config.yaml
d_shared_expert: 0
activation: "gelu"
moe_layers: [0, 1, 2, 3, 4, 5, 6, 7]
balance_loss: 0.0129
balance_bias: false
init_std_router: 0.0237
lr_router: 0.000386
norm: "rmsnorm"
norm_eps: 1e-06
optimizer: "soap_variant"
Below are experts of layer 3 (counted from 0) of a mixture-of-experts language model. Rows are named up (a neuron's input weights, with its number) and show model dimensions 0-223. Each number is 128 + 24 x the weight over its row's rms, rounded and kept within 0 to 255. Numbers have three digits each.
Before each expert's rows: a language model's description of what the expert responds to. This comes from a sample of Wikipedia text that the model never trained on.

# expert 27
What it handles: Single vowels and short syllables ending names or foreign words, such as a, i, o, ta, la, as in Ambrogio, Sopronnémeti, alumna.
up0:102138147149139117107110110102123169116120140093096167099131110138153142198137111103149135113126053101109188115107149099099171136127164127133131122131091064150141134123120139145143157127121101123119173137176154129126138087158149159123118117133130117138125105129141128122124178156129150149141109142145144173118098130101112111137125116096144153107122158124077096116165125122140169114127126148149108169112110122166127128108161145100112132160141128123124181112149155162107124111103125175127146151147153094172109121102154110089121104116125137095098121148142116124112108092096175142156096164107120114110097101119155088137086089134126125116068149106148126129095142144128094119137
up1:108121129103101159131151118120109169165192169153130162142124099120140100167120125108120098101148137148140128129158143110149119130160148119106140135105100117145122134115137151145124127166118113148125164120102152130087157120169102113134122103120120114106127118157097163103125077166122150152105111152115150136168084111155117159103138132129151168133122132152104133154094149112115143090123123092106182147155113122129121136130098145131116140110130129146146173090132127165115134118095128131094115155151126094139146135150152149166110120108150059142118128084154129211101083111106128093138117140138158088124121125129085101107092179163164125081126116120149147092124093140172136155112
up2:122101138113156140155108140109103092130089109163141104142151156185155061149116144121141122134067120145141067156181139100122142138131145091131151117118112137108098140135117144152118102110192108119137138124146093132136150133132138101097127151137117129087076129091126149128083126129092145119134146146117090141120170143135104141074134124130140149098092105126142182141161111123137191107117138135097110138114147156137144159119137103135180141097139090161112133105136136142139117201126122137139148120141190108134129089098114134130117173140099144107113105166117135136122127159142127103133077164122114142124145144089106147169147142112148142117156158140098143115123102109132135127113
up3:155125110099149146156119127140138133128136105111125135128160123119117119136116137104142132114139080127169133139108094112103128099120135076127137098160074160091159110170151122134178148121111109134108136118156096147112095129128108125095175155107167105142144128149171121130110150162162105098135090154155090102166075127136133144121149189145165147140120106142109153105125128112127110077102174157109121123141091168138098143168151103183162122137118141136130135163103112150153123148127131139089133126125084137100115150098128131102100103182112107135131152142178168137107123157138147151076120118114156101147107148141118106106144121126149129091104086177112132174140126141156133097121

# expert 9
What it handles: Prepositions and particles right after a verb or noun, introducing a phrase: with, at, for, under, after, into, up.
up3:147099108127100135158119133114139098136110104110113150137127144156141106139147130170115089067132149103134141118155093124128126142109190115111159070179080118119150149134131132128138135130139124158097150085104131102080138155100145177175082086113146119121119138122153162150171158130085105146142092114122132123165120097169107140085156131149164127127123139129194119148148141133116137092153135135112140149156140150102108113094141180158127054095138144122073124180130106148099110128144116125130119160149098147109150171113110124113100106149134137137099128129154137147111142149122114128126117100095148156133179116130120121121093119085117133108129127144110132102159134125149151129109
up4:136140153101105109131161097110140144118081192102127100107137159109203125127117157122170105106122154114105140159124126158132115086134123091096125108123167166138121106150126127109151156094125134176129136096104149108147092151144158165151138085132126092109108134128080146098119117139118141156130101160136156124118136137088111141121115120165096153134096140107150134104125077122153126111123146148111107143158104156151161112098132162115160098125108136135114152113154142132108085175107105096126097129136156143160120091112099116148150087144129090104096120136171142136160076106133114129101096141133143119134112175127138153108152128140134147142115109079088157135142152130120075087101
up5:088122157141202163146180131137126114137090121122101115140135117122124106124134163118139111147106120083110116106121112112116108105141097135166084148140096133095102104124120175130150132150098098134109090138120102117090159090094090101133149122128109128144132127123139101101138098105128137144109109147106110160139113152124143159106101103159111184098122089109163089131118141130120147136113146133116164106088129148121129143103145125081155087159141144143153130151111109089123149112128146113146137136107087114105090123114091158115158168170131134132164126130102057121127114119118085151107140145103158119134147139138149162069098137168173141086106166105127174140144126118163136157124
up6:105155154145085126141107152141124140097160113109114136100105130135093118141082142141152106093111184166139148137130137122104161140110094127153126122129093102126131093156128112134131122163099136144105162149125103126115142152192127099158104124146167153137111121103100112127132119147122104195141148143133156133131102138151078115103114161150144152128121146102128083129137120137148119113111119086119132118140130117127100181117089121140139080122090141090133090110138136124169102075112121156123101099047144139146143134093111127176133124138197085111095115117172131136150128149129143180105157093143087104096136111145126145163124134125129135172122109107146108111150128139153134099146

# expert 57
What it handles: Closing consonant pieces finishing a word, such as r, nt, ry, rs, ass, as in chassis, opponents, Sanders, pupils.
up0:147119164119121076116153134121111160147121167133119099087099095162156139149100125122149161134136068156110117135153163114155139139142104124126129093155123137143135117105118145119087124130085117169096108137151146128109184113166113134108148104111144108121157099101153158090136097122114118151110117135122156171141136118119119146154092087142130097148097152111131144118173099135135147119172138129111124125110135093145166116114157102085192119166106126077137125101133116127120117171085147108077126163107131097164140172169157158128131122114101143136126110154136154147131124118113187160108105081110153130127142142140138111153128117130125205130117140127139116106122113125127140089084
up1:128086132137138121152093143157180109096175139118101094101148113086147104110149129161102106155141138157124108094107142173131121111123153099070125075142142112141148104154128099120103132159097145179113156116148162155147136148129094140163095138128080118132126149160104155120112106127117136139170082155132108126131125138130107134123159153145187138117123145147131172189149151133113118108091130106148155154104112086113115159101091176102143118132175088106169125119104103141134126132105126144158154146118078135140108121110135137148125130127138121145065113129123138103112134168132126163100132124118160129120136097110110125139144149123130137131099080137185189126145122114117111129109
up2:142145107141174129160110134163132127150118117081082138136121167114129123161122135138143175158114139083094136129154094127119163106112143147183154115151119128141106163134107137128114098130100147107153165179133129127137116159109152097117129104094109073115100111131100144141130118126112147111152104147130118169138124125157176161148137102127153157166125115099113103113123106106128118132157132143154142140099149130167136125133113088133159058114199106157112139142139113130159140156094072118107111147143128074105123129119139136132081099135172147145153129088134145114153133173126158103128124161117070105120132157087105152099125105152144110127130100117102130133120166099159113150163
up3:163114102114111157169131137110155143124141138109097176128129132136139122140141128166140170119140121128136123145174163143094101117145112111116152125175125156149163121116129103091155099126120082135130165085161091154124087128157132190133138147164075096146114122115096140165127161092110133121147162104134102088164106128171142176159143133134136114158114099113115124104101122142096106134123144128155134121157126125115142184101097148158103133104165160145131146145102082129120140164101139084166138111150108109073151127109151161090151066103112105119126121137144172123105155138118151180121115143130124145100094146165128150135136121108103124150107126124140138113125077111104140119123

# expert 30
What it handles: Prepositions following a noun, chiefly of, also by, from, for, with, as in one of, members of, subject of.
up2:167162115145087142130131149097154152156166130118132129158137123163094078186159143152125101059140145125139130138133109145112158160154160107087134152123127150130094120138107111142120120104157092143159148112177104124129136131126155138152145152153169136093144129097131130131148111150099171166168121081183102128107186185140146114136152124130131126103129111098125147114128117124118095145140154106139075115145132096099156113127105126124145156134153145107153152164087148171129115168150157079142146131183122136136133075148130101142160111146131167114095131117118137122136142142141139128138119134141139121150092145085093098172125124106143114147162126141109119113153099096132096118152
up3:176102156111087146125146077135140134107098103090113132138105152166138130150130157140131123111140120123152090148135117120146124134137114110165120081129108153137094164167136130153131160153119081128152153113127164151123128142140136200126138097170133118162091120095077134120151108097131123133121098108155137109158097157100124101156093126113115150135123138088131079098141130109098161122193096101095123132145140118067138108072143104122115133104155158114128135119115117103099135128133143104149126122153136145174133159107105164113119129135144126079129094133116142120144172114113157096139168149139116164098176106105084127096109111106121095161134113149132128137095124141114082149098
up4:142128098147137147107120142134164125144115098145098122166170127105138113106136144172142132124171138145157080110140125124112102119106111086126108105141157113137108125125151147160115142126100121144097146138115100142094129140148148109171081116120114116166112134157143114141143116118147144132117082129135113128147117158121158194117088129131091153136119111194105130122103149124149154110128115140106126105111120100107159111124128105140110121102113123129076154105153141126129146113180111128097084168144123123143127079124091161090112142123134169087138108114124141096104123130109150064083069112128175125168181174160120113085159137149125148140077105157129105129116153121146134082153
up5:125106122136199130158136119135148155122108125175117115134123128125116126152108122155121091142170119135148106135187094135131131139084107144123115121064103109095126158108099178146150156129119145134093132123083105181119161088135145131118108134166144121133113136123153099137115124121132175146131114131140175102175146116141126146085085125120127166108144130105151118111091122136177118091126124112117130133114118128111152114149103092137175099097149134121053089131180113124145151105120116168139143143122122112154123126154113129082089136105110125120158135124119138140123095133155106093106127121099148096099152133167102136123132186144120110116124173174092150135098070112124126135125

# expert 5
What it handles: Short consonant-vowel pieces inside longer words, often foreign names and places, such as Mah-mu-d, Wil-ming-ton, Go-pa-laswamy.
up0:136103146151163118103118115121115136096123180111132125121124134161097110096111135140172138159106128076093139140124119157140136068107127169126104117109108091100153145169125145130095140177150132053109124133135137152142124138152147150116123131173161152136124136107121119123114097129081171105132091124133089123132096129154138121159124144080103099118115103145151079130127143163121154112116121142146124130149116119109152145100138153071120105136134147118132131131105166109133097134091153175130126136104168134185107102113131126095130101116173157111118141136165107158122118122080144134164106108127133113060101145134126115137128119087125183127140150112138134117140088173153129081087
up1:157084131134161165153113109095123157099145115150134108132181126127101105115158146104142120131080127132117150092100147117126130132123115121123147108181138155154145139157137126099114157153142153112113141138119149092125120171102108161127127137152125136119145111089122158115076077094091172097130146117172144082136097141189097096160120143108137121112113136086152100161090112132121133154110136131126152130108140096154087108127090133147110140109130170123162107135088114143133139147110141124116128123114129098152151128127120131199087116139094126113081135128146150169138113198119149130129154109100128120116125107177121108106128116120155119177086142164168160159160151145113137122124
up2:128115132162106114103124123100101088122137130120140109170121135179111138148158161140140121105098122129143100129158140156127126126106121102149150110118097176150123149213140134169102094095177142148137176096182106141110120166141148131128112129100127121102143134168134119149140110130106115108129106161121150118166130118123128088134114149181118173098145073129123118120143134106141119133153102123077156129147101082139185197092172152109150155132108085129102145166103168140105157127087108087147146143129124150127121142088140136097110115152123154121137114133138110124121129114132136159094137160134109131118145135129154133191098112130155112110122093136105162101133131127119102129151
up3:140117132127160126139080142073153147112120109106129153125126129110134118127097136087106116103117136147121135160117163144171128155123144152151118105170144125082124126144107106114144133081135105153096193098103098136124147152121093134113116093162130085111086110090102128164086147121125091091136158101106094069122123114089114127151085089134147093130089149144157124132186096116157123095095117099142129106136108135152139111103115115132114133127097095119100116150140109148104134166116141096143148082139155131104119126118125130104124120170136095072121142115105123144147130069116165127093128123095146150100126121129107132140124132095103141159124139130115130116192097187159125140128

# expert 50
What it handles: Middle and final syllables in non-English names, Slavic, Indian, Finnish, Japanese, African, e.g. Radhakrishnan, Matyukha, Senanayake, Diawara.
up0:136145128173138123140116129126148093169106151155113115104137093151135143107152150090145175150107126157101096120093104133130085112123090152113141134152099134090135064120177128158072121118098141111102097142118187161109136133121121074085114130157140095149120153110123132139160138113149158139116155147131146143174150159166141118154140121120129146166158109100113155125155128125119180132135133164133151139099125103108126151096151163124112131124103140110116083154169129158136129127087122084136113094105128127143085118149118158120188130144132159155122076145160095128130131111118150119108111097125119145149120119104147146083062125121127136137127128099128132140135122118176181116162
up1:174121133138125197118089117159128134115140178151147129126119142137084144128135126092119129124123121102146133083120149107097162132135128071136167166119094132130139123124148148098121148135135134138121154112127120074131109122125100129144117094114114153113140142088116161160082120081159146166121167138104101130163146152170087158149132102119117141101140134118111127198134125108121091130145102157119154139155124109098178152123139130149116145107137136109123103129087111127109138127143129092141155139141132071137179125127123144136097137158134161143114111093166083157092115181132134130095083132124108118124143123137116157092094146066119102144153170105139118123144137119156155138068
up2:085142153125155158142120145114144106128109126121135151131128121111133126156111162137171136088118121129117173150131088123121164091129133113173113159147127148123122132161178173185113138139141108147139153123197124115131139111098164118117125122120114121154112127120130185124106132171105110162159143155154092129102119095158163169131149115154136155135142082145134132143159134151110101136139137149116141092160145128122164141117158141099166132129134097121155128144122110130168146108110086091095136136164118141127139170168145112149096114130165160065132126134098162158123116172099179146106086128160166110097115119127145115164125134123103126126132112145096155060156101154125123158137
up3:146128135133123154184127128104121129124099143098137097147135101123142129079126139139103108141103111135107103131132121116153123116142118112166130106205121131113161122100092103168119186101159092109121151106125096134062136124144112121126130122159123115156089140131121096145095181156150132125105109139136108105159093125131162159117108108115135137166135086144123152109125133161115121091123076162120129140141108125105104161103082163077139135103115176135125129141146096105101153143119098110075118120061138101130098118098124123128127107151140095110119160138138100123145109181149155135122159116126161107094110121105091169142102146105146116120148145127104149111146096103125169073109

# expert 35
What it handles: Short letter pieces in the middle or end of words, especially ti before -on, as in incanta-ti-ons, do-rm, Forsy-th, two-dimensiona-l.
up0:126129136125133128104132123093100118155137146134136158108123084146108161134110151127148153127119100108136172172098125153079138120119124124114101121155123122103144128151130091120115168123156103111160129120105161177153113118140156166107140098130143083126099142113127150150092158062104173140150157142109182157151110118122115162105098104157101094139116095115119121106169122144145158127120146178096119129122118081137169146122137165089131124166122138139120101116073111126097172123154121149148093144111185120164106116109138113093085140096151137084123124150137134154140137154149141082115113117151101145151180166115117123101132104135121162157120140149120178116102119106130158136091
up1:144085147102118150086132089106157141104171145143109119136103128152126102106153171112158100125161102152121144119103101132136097161179142117099130140133130132157118162132133155119072145123129156139128134123100149123115123123134134116142119103154122145105104117071086091089085112182159145146161168115138166163151137183163112134149117117110108112158138133103163106152127140186097153168119148151097156123121117131139131147097115169103124164161112112125155104134147137136123102153141127077146148123166144096122167136175121124107108132133084146129113151120108128137126084126151164170159108124125134107129126110119106161143127174155141130104114074078153142092135117159135118105119
up2:133150132171110136155079132179163099103130137100116131155121129124099147114156112150116097146122139163137154140140131136149174119094087096141178158137156120095116119148143124111124148174122145110125124159074110131095115148176113132120112105128130122094208133140112114118143103104115116112146133171136093080147151133128147135130161142121141120107173100111125119171092134157161109155126137116128135128128139126145129094086147137102146117114134104144154100139099145141193121136140109086117158143116126136129162122117145166134094079121137161148085094124170110125149115113127150107088147095126136178154096102068119105122148156167121171125127114112158122141145157113117103103167
up3:097160079115100139175185108137163127142135152113141134150117153147164146100145123146123124120072133140173158109165137116167120097094131173122153154164099125119177151134140114134076124093186109062124158102142130162136111173104143178138097129181114138127089152092171137145125142142141110136135108139153125113148128140150133145137111140132094153115135130152144095134150111120106150111167121148089156120124136148122116109071119129132161111168127118141134112134162116171124122117147130119126143115146128125091150180140142143132152119143173104122130106133144142145124116131132165130094148102146134116152092114158113162109101096094120108162172140162099137148152154116124148081135

# expert 34
What it handles: Word endings like -ed, -ted, -ting after verb stems (requested, deported), plus degree, minute and second marks in coordinates.
up0:135139123183184143107134142139151135120115128157159120120131139128155112147099082155144103138099090144156143131109122124105137155161162161157103120152147126086147134144154146157112137157114100111140105132098134141112127152118124152139090123160119095143100120122151122100128103112086153153127139080139164175132122137103103143170100160129134123146101141099137112107129097105159161140132132153095095119097118113104127123141150133131133110132116138107082099161093163117109096165109106156099140122108140153234116080183110154130128159105160139103150141161140080128157102105126119117146084100177132159124101140154126107112097113115139108135121161140135150113098157138162157139126
up1:164160141157105119116097120107116136079168124107120149132117124135149061074154110138076154127138102136103145118156131113103120139145136101078131131155128119117101128141172121132124146128125132102125127074144161067125123113123096116122158179134087143125141141140143112100096095138120100131131105134144104157149147131114099137157146128173127159140144081116131146138100118118147099103175161124151105182104102088121116172102133136153154139161138136091160145117103138120137148145165140148120110097136076091127131155074124127131112135126107154136149148149086106138116119174124124165162102129112130133172138114132116143164083131136103163118127138132150095116105119155162084121075
up2:102080148108136090137118142133077101175156130136137144147100152085121157097069128136142124131124148153139125123137117167100129131158132131133156105113109130107152158141180111115118130128143120122128161092114112094109157125111111142187145126127087132130137128156125168145124101149135160148144091147111078154103132167109118175114118129186127153136100166120170089142110107152126144136095128073143091135150112116114161096155089123104171107087193155118117127130130106131099128100097091165126111146175137154142147104121125145141123122108146134140118124137096139175110130167122086113094117139109117113165133146095139097123125139159179119118156149125140130119132125078111134144087
up3:136119153129132176164112151074109139092119102098113129162135132130130149139179126124166099110115126123142168101107132102119117158120134117112148079145153158129172109161128143111128128084117129128090147079121121085085108083137139095112139134115097144118073107155074122147165118104106118139139101107104117106160074134100089132157117153095158104140106130127101099137115138151116154164116128164127128105116134191135133120127104142119096138135112078103122131134146135121117138138136139098117173074159112171173134138150077139145105147149126106093114126178164121135153124145118129134125117139118128116093104112139115103115138135128121155108129146093113062141138101144094120093086

# expert 29
What it handles: Mostly plural or possessive s ending nouns like camps, statements, plus sub-, un-, mo prefixes and dollar signs and backslashes in math markup.
up0:160091178170146150076080136134120138146119160144147110118112120111135131143110129122120153167095114166125133153138168085097089138118093119152123109098108137052135129138115122108127123092117152126149124140152147116119151159150120150098107186157072134128102165123124087154165142110153147143119146096146111158173110099099110144124091142163056146124084114121125158136115122099149123127151131124096146133128075121092111116074133109104136116124103099094116104142139151101146138158114123138129117154134109129128091129156181157110169130143141138092091141168140139145127133125093112136130125098151106139132097139155103141133107129147083107102126126097114119150138130135188129141115
up1:117121058092123138162112084132107134120121175117127086168116080150153130133108113107103147124155130140156132114155168163114151128089121123134151148143141122167194159168184095120130179091111153130172144137153158100090163076117161145128118122150126149149154128103168098125105088158114139139127099152151114141129105122139092136148124131151150132130150120121112162124114126134158094086132104127109164153133084070130135136134118142151130118149122144122157103129136137138113090129160134084128100128131130121134160132123154108147101126149095106135129133137138080140072094204147096127108131104137164156152081123114120131141139153138126129137128119158147128153117108133096131153126
up2:118112147104142098145151144146115026163134147110125117153151138154103125101112139173115104122113112140133143141124117134120111124140132129102127129135128134129136144151165173200076117136187129129113128174128084155122153137130161108129142136120178139119153157115082106182117133127143123150132117131143091153113183097122165142087124090105131153092107090108170127133129114125111118167166139140125130120143147094111118130146113108104172155139146104162088191127137144148147133108110126141193141136134125173112116133141151120130144145178135123085106105161141119137089123164100105161155134182137127101127109143112119118139120151148155142126146124145154154121145135138139116145154
up3:141144168167101145141121090101154146153128104111154145097138161090187147159133144164157086127111108136116120118131132094115096100095124131164117102138117129154178143147148118123113170131151126147077106123143081135120143079100118124153087143144113152140110131093131142120122114103107171154143104161104134123165088150127142150134119165108149107150151072119104110151126139144141095123108121147111152122131149113161139138139088107087125107120127111130098092133151079138154154116138090113125141105161118136162094110122104135122104117165163117135151151143138103140128186130073114158124149124107167074129071124134103098128117110168154133107144147106099182134166135150144144125146

# expert 37
What it handles: Suffix pieces ending words, especially ing, ation, ers, ment, ance, as in Filming, medicine, defence.
up2:147139135142093118080118126162120126112127115114148162116123155147115121105117193113104146114166134099128147118158100126154152121152161128146189128094117115128144134121151100124093120148156145121163153114141118156111124107114155112136154091104130079095153104153133103166118140147129134127139140106105095193143179155135095159146137141157138115127137125087155112156112093168110131159128100131136133145118144096113137147128147138090180131127141077167115125161153153125115139113128139138175153144132178142168145109119159080115174097147149150164140111092121108105117149117170121140111117132121129158129113146094136143165141154103134129100115166089125056108142141158146106149083
up3:160099130133104151155103113143107099105159112113116162150144138109087128138175109145098110120143122138162133111081131162118136099130136104122180062144133174119182095154123129149185164095133129117124109105111137137120124163150138155150090164120142080135084153110152115140124160090118120162124089157123124159152126153133112129158106144075135154164106108140097148154131093114121084078129136159109148105152126113119107106111107125151154094099148173146142120141159162161144127155120125127138162105138126083139140129154129131119116143142133124104106127190158133108098157138144164159171145141097143119132119102120090145112132127172161144106134131166126117112159125102114097111100
up4:135144111094164093127153149143111164119124127118106105147114117144078116143131127124139126108121125132170078169122160124122138157107150125112136094152129151156073160110120112162126171102163107147112158080127099114102078154096119098166119172133161132149109130130117136101121107102130141164130117182142127128093133087108117122112138115140116133109117079152128118131112142155160147136094105142124147103133138094109144116120116135198171145129103124103103127126131111141136084140116135136116112109163153092180120121090094110146083137185139103086097125113106140174092163117109118114120109139170139096119106163153164102138131096107154088140091097142137143111073121122130136122112
up5:138084133128108159145118113151118152147101139155124092129149117142112155162151138068131153183140088138092138111103144098136154155131078145141133141122115159113171154141111148133124141145143120173114113125150089124143109099125101097124176133160128089161138114149140127149116122114118145136109138088109146144135097128071136111123110096121070118125111132085153091122168123105163134087136085100079125087134135140187144133138134153142154143121143135138154098131138110128127111117165133138127087130167126114140156112116145172134127141143102140118150095129109075115159097061139146155161104093161084141145166137156120127165130122132156124103159145113111110132121092092165091124123

# expert 33
What it handles: Short vowel-consonant pieces inside words after an initial letter, such as at, ast, ad, od, ow, as in taste, apathy, synods.
up2:136115154160146104116107161123123114148118128141124169146140151107103124082127143126137119151136114119082130122156118123137124122145145130118153128124142155150154105158121151150162097112118123142179170131144085123158133184152164110166108160144058105131160131118079129128150089112139133135159151083170108169105128145136122135136136153104142144126114116095156103162154119142142171151150168123134127100160103106127165135122093119112141106104142154102123146105096107164170115121103099087108176135136157155150117159085169119148133118087144110094126128134197153121123142123111140144124139145108140127099113142091130112149113150147185159142153087112115118116195114103099110144101
up3:103130144169133164154130136137108157132143124144067098133119164133112140092147141094155133131119110127139083171148146114145104128123099130117126096139154131120192159109106089130101120147097098082093110117122173147108121130118101104085176116101072131128133123169140150150162137126129137165152123101117145136135087111150117110147154119123100181142159102165140104118117103138147159106133119166106146163102150148086106121134127116139113137145114143128130138106136081119115094138135113132116158113119130161115143152123130147093143130179109144138105151072161153170122154151146127122135141127146172099138147119179134112100166103139157153129156140108124055111150150109111101110076
up4:138165113127111121137145116171147132136102136151059112138167099098135157138168141097153087123159114113147108160101150121145101123165125118099123132095117183130060097146124111122113159122087114195180154086105089165126122157131170133157098114112112118134126168127176108151120138107160124110114143104101118139155150118115129136127111144173121105158144121148135125137151097105139134109111110153081158141131153121091149119147118102132108147117114154120095134122136120110110147148150138132120127095153139127116125127154154086139129160152150139134109110138120130102167095091090111126101094079165120108139124147164092103077112101126152140113090108121141179137121151157130141169103
up5:098160152162102150105131108087145150138116148118110111159151077112154187156130157123143152146144088124110124172125121127126137100123138104126097140109119111123155146158176107160121101113141162105095123140145128129128179149095165105133175095100145083148124151115150129153119098110085133154157116084107124140127113115109182124066148118117120170119116114127139126102143079111162101124097117086122095113081163151142167100107168137113185125130174116143108096152133119126131117126135074131075101132117086141127122125115122129084120097127141120099130130124136119118088120110126108156144121116144099122141143139120124166148129083151157106121135148118075109102137112123107137159156

# expert 6
What it handles: Middle word pieces after a first fragment, such as Ab-hi-shek, subdivide-d, timeta-ble, plus comparative words like more, than, greater, further.
up0:155127143136138090126136138112138115172155171128133099121114120151123174145082138132164128135160118120165086120163130075127134122162105139120105142160108177113149144099100147160144146167134108106130129153118143150113147138137149166140114173174133105149106137121123139137126140131106118126138137182133133130113072146124098162116145119190140076128092132122111139072123136132168120127173102157121105139182122079114140124115142127106184160128108150117150160152100140088118118124142133127069123157130147135149138122103126146154129092130137144129090132163150137153148104154090136082145128108148102120121145130153128141164111142145099122121127123151077176110063141141146126092102
up1:103111121123131164149118109124149137128154096183118090169182118159164137122154145119133132132167078140116122099157109109136146108076129083140104129133088141141133159144180101148120081122087132120096152135099090098118137115121099139106136112112148128135109139101153096151113111137140157131134109111115161159170133118148100132111136121146172124159137141136132146139116090139123112127075112112132183125121089154146141153133147168139139131134108105122097077125101111167115157085137145095126122109152112100136153119126156130117121158145141140125121151105116103129097120159123169149131114089121149073186131133141085140133110177116185142090162106152145156129093133142131148182104
up2:112103074107165116166141118105126123149125135112149127155119107108147160086107134145123087132142109110122141090162108158115188135139122102148141103126116143120154110147167139150125116149087153120134159121082138161150134138121151125074149113161131129141126119137099140115115129140114165106093134135135092153149129128148147115074127169159144129091147117145124114179141168096150135131145103116138127148115121123116137099135128115117093122119173107134110092166129062132120158154133078105080130154127118139180146113127108149157101141118127123103109101143144131085106122159139087125116166103101190197152154115123169088178143156112168141139126117163123140103114129131117157156141
up3:184152131161125144152157175124176122154126098095125123123165135111120155149158136157145168093114127105147149167138124093136156145127139146154169137160123180120190159144095110127155131102151119149121114116130159109115123122140139114155127164152108102138078142134144138168125136129133116131176119066135149114124087122121135145148125108114134167141122142132120087119149121134128131115156134161129111115187145137124118110174081118119078096106127174144163135147162133139079165129168140121161107093142152110144144153150114136105095095115155140071177185187144152123109142126098141112122098124121117120130133149132129113132105136119093137149099148120108120137134083143150122134097